Weights of a small mixture-of-experts language model, trained from scratch on English Wikipedia.
Size: 9 layers, width 384, vocabulary 32768, 166M parameters.
Below are experts of layer 3 (counted from 0) of a mixture-of-experts language model. Rows are named router (the router's row for the expert), gate (a neuron's input weights, with its number), up (a neuron's input weights, with its number), down (a neuron's output weights, with its number) and show model dimensions 0-63. Each number is 128 + 32 x the weight over its row's rms, rounded and kept within 0 to 255. Numbers have three digits each.
After each expert's rows: "gets" lists some tokens that make up at least twice as much of what it gets as of all text; "mostly gets" lists some tokens that are sent to it at least half of the time. This comes from a sample of Wikipedia text that the model never trained on. Tokens count by the router's weight.

# expert 7
router:174128141169145158132146145128102143115165136120161077067153141138183117089091079124161118082142214138151148101104119140166129125169138135126123129131097132161112101118106108163098165183117207
gate0:158131093106162113183193167101149091125150148182142173136131088114077082142077082132158137142122119105139158114101135158039155124141135122103143155193142101174133109111137124084149144159130115
up0:081092125105179148102134151179101056092231062115161148156141115147074121104157122151203103158137114136175160138132107124109193150109097126154121161130173149123124104096075092137173111164146118
down0:099129130106113075142042096126144127134112138137083127129134076127078105118146105132139143112105139104133100074127147139070040115174146134135134074121080104120101100181120160101166122154167168
gate1:138154168156137129081147125157120099134086155125154108163127144111124073140135142131154094150148115098087131106148099096149084105069172132093171088154128120093138087145081197120135131084146076
up1:122115128143150128083175102132115130128125124139161132158112146056125100133168137131116140174144124111104120115084076121111085079064149130118164099146162169097165166155088193120118155086152167
down1:160167157129117169142085173115057168135119122134107189130126101140147200196144126047109105114123146182144147141164147098053161151117110116128144175161108159147111092102159152090168131084147095
gate2:176145127096159101190175049108115168082153153112120122118138114171171123107114181149120119080181148101105165122154104098084076151129208127168062140196100149134105111162134089178148208159114151
up2:135118132169145128081100179171151139162120101143147153096134143083116165138138122065127114205118081146137070120106164120167129126101095156079196084093160094124155121135127153098112075115161097
down2:137119168147105122120080111121091125113107077100122165137139065139090139105062139141158045071163148161125068129107109165140141124125114132168107111112133090138185084084085144150060125133108104
gate3:125129140171148164129116099135174115159142128153129149171108162144090056145134146159181113124190113091088128106113217115156126131110140183134119123080077176105159173138122148185112082117149125
up3:140123114089075118143125113162086158120125141105084077082122082098192220142137125120077178178098114174137144168130083165138141133113123068091107165111154092154104103154150109067085129138162121
down3:084094124137148084145112248114131088107091110129068111169122122146070114134094069141052191147117121090112088165077156177143120099099148167143167078120115119179167161148078094103068108104098122
gets: "\n", " by", "-", "\n ", "|", " •"
mostly gets: " by", " By", " *", "\n", "By", " •"

# expert 3
router:177114149135157081107149097115122161165148135117075165123141174141158033119107110122139147144137148133161121131149168165134115141182115166111150103119093163160209086129094110191105134155126120
gate0:099059134099190164170153104108112102117103061131133156169113114149115132109129161118186121080077118098130125149120077137129135114130123170096058094162129167114153113135142135102100152151117119
up0:085107130066186201151190129112088132119172146181180134074162125162085101100143078121115154105144170142214098179156115115145163118132137155104140143141138170170127148140101122154122097136103125
down0:122084118134128079141067110139100154170093109108133174178109102176197112127111141066159146124136092223088104100146174095083123073121178184125165069126116137115057126165165179101110091136123121
gate1:197146147154133171096096138098243104055144122066104153148130136108149191168117105124193160055180168149141090146106124091091153156108131132092152131128160068078115086116104078147095142089094160
up1:167106200093102124083097111097125139110129094151116157107042113070119119120130180089100147149154147132134126147151199154073105124110143095113182078111101154075126125119175110142091134028169146
down1:101125124159151134120148095182118129139154117151101142054097105076154172123191080102129116099140157144091155093121170135089171141089154122127115112134081144101125155120071140068088111079115122
gate2:078113156116183134084214093152130158088095113140109156097113132170101129115095136142114102141112156170115125156162113153155140142166149148062125117113175154123121155209113110114148129160086158
up2:158118090200108166157113143100132118153123135121126162169113131116167119116132116085087156126162066121134130142152114131114153089107156080091164127175080111129157053056175134135101112135145104
down2:053146189119159125138159146118119144100146156192109095125184110115121130152124154161130120100129136180105100124094119119130138156161092119099026099160091130101099128120104083074131107134168172
gate3:136055114086105186131174130096132134086135093146097158136159128089127150114116165152090092109091138108166178114129133126212121117100146119116184076138140177163125158177122128150138127104160144
up3:142114072082127130133116111118160116111114131118115153101162137069151136099120168134120126098074113180153152161130118090183136111093126120084154139086123138146082122134130190160103164114151155
down3:099137107088125141157154197159123103100093089096143127118113167116138124123145089200105126125092092141164117126103181142135120095051198141151121178119184109172111104142106144120051086088085151
gets: " the", " The", "The", " a", " was", " both"
mostly gets: "The", " The", " those", " both", " These", " This"

# expert 18
router:120127101144136117151134148179132158142088088178075133161094126154160172114120160111107122172126115131163132135062112140132111139191150086202170169090068143204097102086133139181121175133157145
gate0:145133101097124102138096195121162165082164177112116167138086145090078118034139124180104155095122142111109115146072085141148153108151185162123196146153137106125167161104119137165154183130136150
up0:066108118134115140076120153161141106100160083194092164128124098143094164109187103110158082180121135078133133065151132128144124118210144162134157115162090125130129100123155124176154104114137074
down0:148188102169117081128067174144140106191086133151204098106121150080118106144112171093090201150170137121146131065086121129068040115129115134155129105124134123104161107112101113132119153109134114
gate1:201123106172150150142132116149194139088180152115076176135120150088095102146155099125109135115148225114113126166114099118164158072149151197105094132097170110125139071102171093137152125131118048
up1:152101117108145153129080101116131191109167122157144143156106107102097150122165116121114189125063203142105097117127034126111122059107144146107156101083090144120127168121132114150088145106148119
down1:102161157112138148149132123101071116098104091064089114086159151109127163102162092072136100139125169142121089130164130108127205125125131180192149108164137170137074144088177083096112124169146111
gate2:133135143121142164104086058098106092150087181136104112098114123112097165118141121097110147127178120160145093089168175106172126143138180168086137115170094123145130135169117085181119104103116149
up2:125159123114157091123087167162183144151195128109104166130124123129141155115135158097111120142142078108106128092117165154114069134088110108116140144085159123136158036086105227129128094134183140
down2:100174126107186255104208145119186119138126167086200130112115160116122091110117149116168085148155195199098152045101087155186142152129137179124148081191174162141096124115161096096104163138171148
gate3:109129167120157138104088055135089165138152118188061139180104126063116136138119154107148133145175130138128151144163203144081121142153122120155139171111105121121076094126158146091128128133116118
up3:140118088140088110153090126117160142185112169083109086107122147104126148086105163121155144145147149155138146144110087148163162084137094148087159101088124169112080057106111156145173129134099178
down3:149054149075136109150143165090160077166215156196081138144103103181123120110160158130112152145094158113097068164128157150108136150095102108124114131080108147093133153091199145122120137124099135
gets: " the", " with", " from", " The", "The", " by"
mostly gets: " with", " the", " against", "The", " Country:", " Born:"

# expert 32
router:146182082236134072087156183246030082197128099142115117085192137170144109157102130108112107115084122095090131182160069109155109169125137114131109133100094137162166185133104088096135149079143144
gate0:133122124117093158240156056136113115140110097102156135117065146135092147139131116107155131130124151104140115124125088083140188159091116112094164170088154151110124118115146119129132153185106097
up0:113150155064189141044128150198140186128168095167109160132116101146093107094150107123162151097156104123091140130161154164094124167112148120177077163088102086134142146112110067140129136143151118
down0:158172115157134055161127112058085124086087172118145125123095134136109126157139145161128130101098085143093091078099132118122072120171122106115107165095126151136089140137048186153115108134165107
gate1:145106102167149116198120134103169163139173162088104147157128139120060103142163178148085177059119139147126091103120066142134134109188181199082107180105134085108114103184153147125184084160098152
up1:096163107157112110125104129116068136144113119099209173145110167158152113127153128153124074119163161124118091147136124112120102060086146095133147109093071164044136106126048144075098178138174126
down1:104091180117177158127121115148131166127104078125148173129141149147165134148143144167197122145144080219092152142095104159089105049165082163163084161170159147140060113173110141070145157170099140
gate2:114086171142163149090073101105130163132135088104089099031173164078097135080119140094165117135096132126091134196182136097114071180145142145111131165113137150121138177142142116112172068115110159
up2:102109077134207124149175111144141136115162092154167067182152114078092084184179108120072214116149096137110123088104130112076157145104123110121102164154126118108161066104134138139141109090143151
down2:098183129109136167153165149128136170093193159125161120153099165165070117114138158109118125156090135135101102083117090168181112175133083136181136120153146091126094136115135139119104178140158109
gate3:167150117128120138138164111119066194163090147098080145174148066119147136139126147172145089118124080105142084129112157107141163089196183129119075141130126160118143148110093071120093078094114127
up3:129111066132113100109066106084151117145110130098124117145188116117114150171143104135125161128113061111127084116165148133174159115039148158121109136133137104141088066122111150113188093163080115
down3:101097154108146063123184100141142115154130163136149118129092110163177092143172085165165141144088148124119143083131172112113115146103081095185083166099151109155139139062108169122083061098115110
gets: " to", "'s", " =", "==", "=", " at"
mostly gets: " Born:", " also==", "″N", "==See", " Preceded", " JPL"

# expert 54
router:132186104152147131103146190129154139145132094156071150133186139098153087098138162094120146113079093160134148129065146210153055080131108174139068147131072108164157122110083178136154132149153163
gate0:189116119113165154160091163150152156135109161110120140117068146103100099140144116139127172121097106106117147143127117137080105112150191133136164159119144132146164146079130147085135197095099145
up0:048148120118163156089164118193151208085157128134177142124125073125071090145112123136149144073152137189107150076150095135091167128133152136127082109114156147092159161175115069101109115115123110
down0:115076137136137121145084110119122080126112137099146111152138160125111133090105138073086135151119145184135087165078129152111083082158104147115186140107130096133087087168098131185103107102138086
gate1:185140157119112111163102152148125116144136072128105119142111109130145066156120118154083151112144120116124092118188165124170091121141165166094166130148128095132132144150151189178138124122105115
up1:140156087095156115155113092138096176107115076189102127148114115071153085065082141132085110136152181104121113120122119169144112092136143148122128128107125160151119121110109142139090167086105143
down1:105100144123145160123148180125130128111157137126168100130137106160137156082132137141171097147097113142130157083066152150107083130097106095085159142126097124129132071141108137106137151115107109
gate2:146150099146126161136137110075176147108095094114063149118194132131111144111111111092179096179135116083053148169122102126155150105128181152169150095195187155075129107120094146153152186078072122
up2:136182122125118126154106132148082143192128122099137099157094125151093114168081156061051111093108123142168111075157206110025175154119086109111117096127094108196129100088122130149112131118160094
down2:157189134128167156150119141091145182074139152063117147141151111114127147170155155066161104205178108166108077089107135124199157122092091079160128099123123138154090088050091153139183125104117131
gate3:119139095165154123163175143112109146182131121091095145150069163125099098105167134183125130128179109129069089088146150134111121137131091139109071158139092151086133127105154101087091144168124156
up3:093126112102120179132116161099148153111101117106143141133152160067150095057156166136123099099132147124157138141100132082128148116172168100101176140155094151160177103143191160158107078124144127
down3:094105159170122126151162178155123116133125108118135092164036151154108133085130120105127159110104139116097160139069106180158086123097109115143107112096090137139163095112137111161133140052148164
gets: " the", " |", " The", "The", " this", " de"
mostly gets: " the", "The", " \"The", " this", "This", " The"

# expert 53
router:190084118187160142121103130151088113144122082162118183173165143146077094157131196105104189118048110106139161146113109105093116118147119152133135114107132151097092108089112153164128104155135123
gate0:133158093103086106155173197115118127175134093112136146134080075161123118095097154151107159147107124101087115111176090156120152116160109110107090178172127181127119095140090099110096117127185175
up0:138135120113121102122125091194125075119167082139177140161185078089149129134177130137149156076123137130124134147102175163136184128105093155163096124152153159088117121152112080145125129099059152
down0:191175120155085120134070156127095182090109172070104123127146091185143076097123096145110046134122149103108121083088141123128072096160156140139122153105065141068077106184095144151125152150142113
gate1:088126138125150152150136109130134093182161102143119157146097092152118089104107152165125183133179216142180112142081136208133179117140209147075157089152166156156185086167138116119159122104112098
up1:158119127216115167123105129073095149119177149184108181106113101086093131132143164137052093177113124156127112042181084133070120114077153144042172132099121145098173116165150151117142172111117119
down1:136112172097090130127102164128108159128131148093131147121083122169152142106179160059089132182117088149120157090137142149165182127133136115113084111097116136149152169111137107134121204074093139
gate2:104112188116136114056157091122119132128028221109108124166128183090118096099127143085155178160160142099119079134110154087174088131154132125111083162138049122118119173154065142075133153138102113
up2:114086097189132098098125171181042191116113112139104081118147184102146123058117126062105169141109096128179101130189166063167150150129118091212067139091126174123132081164088168132118068096149125
down2:147131124120165137189133092101105176138150157139166097096123134135102071074119155124148132143090119169119063098154130127139159173070124150095150114080128137143111128136076150116152194150139113
gate3:128133148193075148128134138105120115141102118117088199083142106090129119203106181121136084158097135131105134100119161132115142118133162125124064069137119147112124148159102113127145094176095146
up3:174133142132065142165095095093107129063150106087129101110121161115143179146119175138149094102195170135144120090209142134165144092125208154143131082117180095133083132116127069091113133200132120
down3:117103113125114175109151190122182094102147099122121126119103159117153159111121109110150131155169111113102082124097118149181144138105107126083091201122112128172095099112098090114077105079136088
gets: " was", " is", " were", " had", " are", "al"
mostly gets: " was", " is", " were", " has", " had", " been"

# expert 19
router:114137141160200121111160150131115071151142118120125145112150100062145092171138195076063100148031125134111138136137104137096084151138155155151102099080136149140132126098147132147124121148145122
gate0:144098056140185140133136120122114132158099114122141111118118202108094105143150153155116065088089154069125101173090131058057167101177183075083122130128141141170177115125120124096110114190136169
up0:078112137069120112125121072160134125175161035177137112110170150039126122070164148100134123106165105100157089169106120153162159069080123098142141188140142082082110100160145117141159116140131114
down0:142125115146134109124100109144103153124112165048117115096109147129096127106108119098094097129157125161138157107058198148090052097057179155152160216096107141115121088152134093134126090121136134
gate1:156136108098143118188170106107135103130116108105052206126084160099118056117107091172142088121110146115077076176159117099121138088109117165085123070142146118120076094129151114134134109097167117
up1:101102116074104108115109132092110141148103146185130164090079168122135164113115137098054140122140136128110118140084136130110175135106125112097123088117105146098115110118163140164073136124167164
down1:120123139086144135110106097132054172138108108106139128114122097133138170134092147123124122180122149171122147100112125148109159084109108116126169126085164140170114111132168148128084149137115109
gate2:218068072189148119135190079168202146142179114129109095085106111157083146111116099087183122124159148149117121154173092076089100108111114076081063114131131110185121172110066112152096143083148126
up2:126100098144146134170156130102151121153133160101113161120125096132158041138100121111100158094130116160109153098116119076100079117130042067137083082167124138129125156141099127147115166100177155
down2:169144113130170192148137054086090185116138150183092134137183149132099073143125109114158096111121168092121043120052119162194167116122096168110124110135121154159086077101133094179134093151115099
gate3:153112094182104136167185130170109163140101142127128115102152087096095128193180177164123131133111114093135151097125203137156096108138122107147143091104116147126158151148092146133144160121135189
up3:138213135137091144083072116117101126163147119160167083098083134072163156113125125155075121144076118175152160108120151085223156106158186129099138054075150134122106123141067148189191122107131123
down3:076059170087131130112214144141171106111159078128070123145109137144063126101141102148116168095119097157107096160095116135140134179077099169130118106135107108087133119124195145130068131077127146
gets: ")", "\"", "}", "s", "es", "]"
mostly gets: ")", "8)", "}", "s)", "4)", "2%"

# expert 46
router:086148133166140117183086177144141145158142130087140117123158168141160072140142192109121155081171113194182162162067153126118120143176137128164114127066073087137147125110119130130153158130082128
gate0:184142096113122097105121116119089139103137129097098136093105156136168166102093112111167150090109121089094121121039111072100142096202085145116124126120153112090134123101121153138143119140148124
up0:110129150089174175089151122190151188149163133218131131104148105139093148154146107168162083138078140177187126073132135153154121055067128113183143120156101134088196115096118114112169151129136132
down0:120146120161106071130104104145114165185114136095132057112120109116143090152117138111142108153112136149127112092052169104065079103101140183099101128124110165096104133120098091081145091130150144
gate1:140150194136151128130132116166125104097132173082135134120123080132114100128196119161135137113166197083063166108117194078123185128134191095108139184139136100097100124132136136145209138095082105
up1:126113113138212116101102146129048145137161094104132108136091138135089117152100124099177168194188147155095082127125120155135163153086097135135120082141057115111137109102113087137096149095156077
down1:129149091137136119168135078117121126070132142086156151112186185127123123083184142110078093184134103085119116153149124107140125127101157185130139143122123079151093097176112153094096069196123178
gate2:137106181134144130097171115110179152103100152128110156087087102078093170120113125120174074162160097138132135140166147126103127128156145112062079122141151157104170112102112111152134107118159120
up2:147187069152175107160078105101104155117124091171179128150105146127125142136104133139088185098118080119112174121102188111122169082075097126162159134080083131120138065123141130125101131144157114
down2:091179136070203127104127121065139172118126134119141158128206173116095137125105150155159113116139127137097057136164123108130127138094119096159191115145118166093129096082111115144164163094142124
gate3:147130055196155172132072084134115058128130198098100146123176144087139142120146146123094135144114147124134075154225142112138159127100161157112116153100109166133077174079123149112113094107132151
up3:083108169106120150113092104078123143145129107102120172169121102102101127190111120132129135079117098158066162082156165110154142150145091114055159097138176096166172153126130115165143131159145111
down3:069088115206134087158145145139137140062165094116115107154165122104059111090157126127146164132152105138177065136090156208089105158105119101139152162086156098025121097079147097126106100089098129
gets: " the", " a", " his", " of", " their", " its"
mostly gets: " his", " its", " their", " her", " the", " a"

# expert 39
router:115165111133164153130144093101152139114138176125091133163132143114144098119066161110101112155133080145152135128073138109182114059142118089113108136132101167118110131106103102093150096202093179
gate0:160150115067159152160095146099111122073143088101144092143085127138070147094113116119140143137134140161102157111154105109102125114170123166104126126155176135143113130108166086126141112127109082
up0:112116109178097109111138103230110123138189130140122182155184117133058098064164115131180123085095107114119090091135140132158192116078119112162113149138114143077115139118138118122125152115089138
down0:107133118141166162126060139071122172150111126123117152112159147180174168155110105087089090152124176181152138066076204151151118126136166126150153119110134125118109172164134142131102121128148144
gate1:152093117141156142192140107125094125162108127055134112145104091092097073168193102122147086164140187073133085108136179129113171120186130124150153121092179092145113110126095179105095111150043075
up1:151126084123093105115090152143122162150139095141090151144155172094137186142183204115077120124060132087157116130115041132152119130108147186126181151114165170109172112126141164143062150112125100
down1:099129134122138149117174113093139139104101177144138112118146095162095190185159083107159141198133174137095108118090152146100058132115108167147067102134204205151119118081130123097102160160112082
gate2:146147125118121109095135090078121076101182155135095115159147109153078166171101112166154143138148153116123102134130093084146082095171131119120152129107148172152119138096102137178121092096112166
up2:132163085150114125118074145125116164139137110156120136097143179142129091037090106071097125114139107132118122083129161147101161184161089104164090071112122118114101041133135156134123099143175106
down2:148156186078160125113149149112159152133092159146117133138168142102149163112128135053171123144097160121124130086133147075158065150105057062118085078126125141142134085136140148183165144105159154
gate3:149147166119075121179168119090080177129106160114090146109128120167085157154134119120099137140078081156165042139096083108180127091133140121134173189089095139129043115117164103157119130131089120
up3:130160132092073040071142017092128183150071200136096198119179152083088129151114131133176117139103130143119155124161119147114065099108112118098150150163154131115162101083137168096088100077120166
down3:114119108140176084112139164149129125108230083136139123136127142096081111125103132115074144137048179213108103125090126125048143157052132077125151127119143135102114132133073122129094176077138126
gets: " in", " of", " on", " for", " to", " at"
mostly gets: " at", " in", " during", " on", " against", " for"

# expert 61
router:185114123175144144145129118177082132160103117166100091196131183122151119112066132056125056095162115128144133145093051161184135106136150103119104137159107173098177114098144115163139133112143168
gate0:153093119067124097144148140142140112167142124096117136114104194188174116130098171197158084164155092141176157151089168133116165173131101129085145098094140072104153128111138096109095076116189210
up0:058120242115129116078137199169071162076239102173130137152079058097088106085130106105205165138144108089157167131137141125109098100141164128159093114109085126132121182106132107142158112170123136
down0:161146101132087094154074050135095165197099108145086107136140146159156138135147071103075141139145144109123090160088103101126086142152149102149142123088115126109152147160137152182127103108136101
gate1:110160150178121139165125107117109120138199113129101153162124095125097116144118072159124119126116124205127137150098117158148092116114189196095156158158120134113128112153207132175163099094093140
up1:115108120106110078166146084108079122183204143150155125156124115113127150154159122116135110147112145113106130140065120194102126130108175142084191137107129177129147156145193092146102145089115148
down1:140114137147151097126099158226126161171191155121142073068145081155152105139170136142154158154146093101127096194148169079174134115175123137100191149131146108156138102119147137112113160172109142
gate2:154113140105135158134176036108097127134125146094133144150132114120137143111099140083137145082102132195103097126139092096158100114146106123112085163155121176091122128074080133166101093090161135
up2:102183097124169102149099121125172187052128111145144140153177115110104106115144116168096129169162122054132141159115171104122151149123121112209195128120151074114124103123132120128166107140168112
down2:152189091079166128133159111117105151160123159182127180124139107112113134148146106125140111126060112137093099101129138131110119127109103151137148105126150126123111093120094068115130155130116167
gate3:167142134142116151154171083127067151140168184150092113108141125131099149158113083135128130095105129185139136117093134169161125101123133172136116140098117125083121163085148097136169105086047109
up3:109066053062196122133072131143157092147162113074091107095142103118119089132159114109113109130137099130174129136155141079105123116139101146102171129110124149157141036122135172085090114117173122
down3:147105139181118057087156093154143160071151149150111123101138136143147127147147122164108121160070142170084096064082083111128142110122101076166098138077132155152150136066178213087086167129086121
gets: " to", " in", " by", " of", " from", " with"
mostly gets: " by", " from", " after", " when", " during", " including"

# expert 9
router:128133143177133169116184130111108087121109114195099134154112059114179098161127157108078069110120185185108171141090133144102137143111150112160111110118076129162083135175069147153121146113105178
gate0:128101108141126197162146095121133149100055088095085153065152071151104125125159082100109131109149174070120073088127096125031072112118159129103118156137143175103103144085145114099114148121161144
up0:076118172080127165053070107193148100136184138102127091139109105123089131110131102115142091186127166156161114110105135083092162130151146099164071173199133100164157162184123124124095157098152114
down0:132166105192151056133117107149121165127042111090094123126087160138200104146174130095058141134109145196142145072071123151112067071129151152122115132085101090093079144175087083145122135103190127
gate1:094173131159156126151163094159117118162134091125148145125143090118128080085172138181172149132077112159100105129052065168108203102143156119127179100147161167100114116121171128076169135104097104
up1:114128160148122122150121142116116147119163136114083140130120057096166166109143118152133131103113105131128150131167123113115096103129135144137147131091119178115141111128196169152103150075081140
down1:126118138123119136138130146152092160068150101143121137143184112143098131122174108148104108153148134121108158083108126150056144130170130108109113165135111155152192093125111150084151119148093152
gate2:167135151138097092102158121144171185081100174100133204136112168085104119133099116125127106098141099127182110115200114082159078098103142115109141170114138140147121154153076147095139102112115085
up2:091191144125151124154103151124130119171164073126135159107089154113196108161119175127089083117176156150113141092209202143106131141121143119153134086067124097129146101160086122093118117124124112
down2:144149152084217181162125023089132171153049116135176109121162100143109146124109154124146154118095122138106084108110118096108095141073119163080144118159071153103156103127081113105188117092117156
gate3:091103087166071151171176133100126130105161138170089103127140089123114133169120108142105067144135112100189105122100157119146152119138125101146053153104096144138122130144153171116130173193086135
up3:114113055171096072120120067104061155155066148132109150144125097088174167136146125141120113127105104175155174180169089076131114115056189124095138057057144096104136093130134154112106108139130136
down3:163126121158179109095134103130103144079138099172082084154084176123137106129148098127108133127103152104100159156085042159183137096087153113116135040092149138108114134103091140109104122101083139
gets: " ", "ed", " –", " /", " —", " a"
mostly gets: "ed", " —", "ated", "ical", "ful", "í"

# expert 56
router:108143137146192104101111117103138111117121099125093121188127126157148102174076144058142105106151128121157150228148103144140146146087166167089103109095058128094101136106127083119149171170089097
gate0:117074118115143161151129100126123090126133186130094067195115117135159122181088099114206102121138139098140206191062101120090167122165155130156170106158075172086115102129169120142105094154083117
up0:067137125090195119073131114159134089181158130178129119078118157115117155158109036132157142093131162168118122085127162101109180076135087147166091131095143071129129138131118122122115141158117083
down0:145105111172127098116091138105117115161101127092082094170134149096129132145141085084087129128152138099135106077136183079063086122141138150074158097112147137109077098113108109150136134105154093
gate1:127199187116150137136134090122159124157128126128128167178087160099071073092163040179101184142156112148174110130069116121122146074117179126083138142070140129113152100147109128177154117097085141
up1:106139102113074122101121118024109135105127107167155139176163144079146171129137156159062175166117096159146163171116140104077123119113150154177174085070101199145126142147137148104071137102075172
down1:104134150137152104126202170181111087124161102111129149121117132136175172122158156149145182113157137112081074112126194145141148152095157114096182112153154134128100107074100102118086151123158089
gate2:145075081165177141099141129105137164117130160113134135113160124068100097151117106108096128194087159135097076171153134120131147079121181147133113147155119132137119145146129133110158151100107155
up2:171149115087185165163105123154123165176095101094126134155081153113118147144095128063084144147168093126196191090110130127090189177143134068133118112125133106138122084155100103155086122109139139
down2:153172134094149224160111086040120195061141182134132091104140129114103150123151141131160122133082133067080128149072125099110096139083083162129146102107154108148149129092064137135130119087154114
gate3:123110093155120134153137114096136102152114138144099130134136129110113069186138109218175124104110117102080087122101138108092147093125109156114113107168099128128174171127128151098093089134156095
up3:123125059100049089123062140043135110136115096183068156116194166126153161133106126147123121147062150139082174107127123121102098146105168145094129124146076156096112126122143138120106126095133108
down3:147111136156125119113186135124120094089148160174136115133103145224084071134104062140123085113103116109137120191163122174140143127137107134098074143141083161161179153116091123103092111053168116
gets: "s", "ers", "es", "ing", "as", " years"
mostly gets: "s", " years", "ers", "ations", "ions", " members"

# expert 5
router:164084122247132062132114145177072173124142093106055139134100109068083054127109152119154131083108119091177179103125057105154070171173158100111140169122083060147097133130075125101172151151096197
gate0:151151127109193138103067127137105139124124130116161143141145165134155142080086223151133128127078024108105152134118106112144153098153137129158187114089136149149096096149119093077113103146080112
up0:086084141165194158022107107209149129139160142149103182140164169167092138070121096135137166141090066094127147128118068134144141126164095168132140158085139084109124062118080113114146133138115104
down0:190128121110069153157135139082137117148091227050174136114159141169147102132119118126141109154059115133146125100108104125112130160178188122140066187130111179046154147120121115151132121103136114
gate1:150167141211135133092114095143126151084140067054100173090108100136099120154157081158171115119130171202131168103070120172135144077117141099089166107120150131104068167153100157118062140119163052
up1:109102043161134125099118114097147130064175073084131183091101121106158154113152085110091147165126172151141112128113123154115121070120107111134227071083079194144195129141133186091141200123155147
down1:090127135133204140177124126186060128126190071147167136130107143121127157170125146145149089136134130124131082127181123104088115110199122149107117179108136161130037124113101149127149172134129161
gate2:135102135154175163098129044110185119092124192129086141149135138145125144087078116162176117215121138156112127127188105099197143133150136106113162147179109178168149105141099096144110151155147112
up2:116163125118119125160135160130094150168130115193179147123129148104080175171139136080090102062151141085147129118094169086062156149082171107152105103158096054054118105157161174155198129116150113
down2:120108179130195134154110111136061140137188054185162083147136096192145163122087193141112127088145100092085046159098057118125135171142115088086096110133162132139170095103091134150091121143124090
gate3:135106096131150152125122070054157132159141192101075144080108148096121149142162137153160054174115067112103143139133201145093143129155111105136172102084149120113161108138124127145055152102095122
up3:150086160124087108146057139108133213184149151197077125113112150141127154137164175181162093177094062106090122159112163148116160141100177084049146093105128148131102128171145099116087090165121112
down3:140165041145182134146168131108145106144127103078186167145173124160142108161157079157151092138092158066110116168147097150106103094118079064104130150149108100124126072114126129127069180079129078
gets: "-", "|", "\n", "=", " -", "=="
mostly gets: "|", " Born:", "-", " Country:", "Personal", "\n\n"

# expert 12
router:142148090160168120114134126146146120136126080110080090131105151079136144159088151108155174105103164112115162112106083133116051121081156167138104124128131097144171128136084052175099124102139126
gate0:120140120111102152175172145089110113111147133112101109173181161118176125145098126177167148070087195134120112104139126102091142172160141130129142122137112125137166168087208112143103168154145162
up0:092108151104118143141066069204137090088168130139121129132189106142111170103147068166123021146170109153088144122130100120110148107071113082151093190123121089178162129104134179142132099136112063
down0:111100086203123106133070109169091125169150130136076114120132111144118137108184123094097137168138153198157152078095147140118070119127144116176167073059100075129152123158138093108122167071119081
gate1:184120084162112135147168136096086127129171104137104114128172124094156127067097151152093136130124120102105130128092127138089092110063145111040129170103165148191059170129163138110129086049139106
up1:092084115113109126136074108100103146161152194111129113145146094134126149164101139145131091110130106125162150113098168140106143175204161110131096131130115145104145170113102166124124168085110122
down1:145183106189129115151151192159109093090165105088092157125179094165180150146154156106106124156127134095078139143161156110146104121175085126151139159135149123106110083086096184112110175094126146
gate2:189129128176187151163161089148143148139129174135162198124111105130111139116142045082157071163083092141118136107144131071145109168122179151133119139101139144127159171128113096084127126096087140
up2:149133101127101113197112128111114169132176060119113083161103152138123148180064200108065192098137118107162126089164121119122148111123131127146165080131108151122159083117129216111065121098160158
down2:117134134151154151139122129117146133114138130119165149106194144147120111145128196132092103147153169197113113103115087101126123198148132179157160105156158182092116140123064126109170104163144120
gate3:123143139169094121157172087108085076213104066108134123097093083172145124204110066175186061134151147094168122136106135100095155120090075127089143141117133143112113145158136135097162115152190052
up3:178106092090153125102151107103109197083158183130169133136134126076181129156164146136084109111146113175114141138108126124143137103139146090091109143126096092181166042193149092139094076105095155
down3:128182116141083107099168183199065108134170102123107078192039100093164083074142129102142142110108174099119136100083119198164158187141096097122141153098096171144143133172076140127073129135143198
gets: "\n", " not", "un", " be", " been", "ess"
mostly gets: "\n", "un", " not", "ess", "uss", "iff"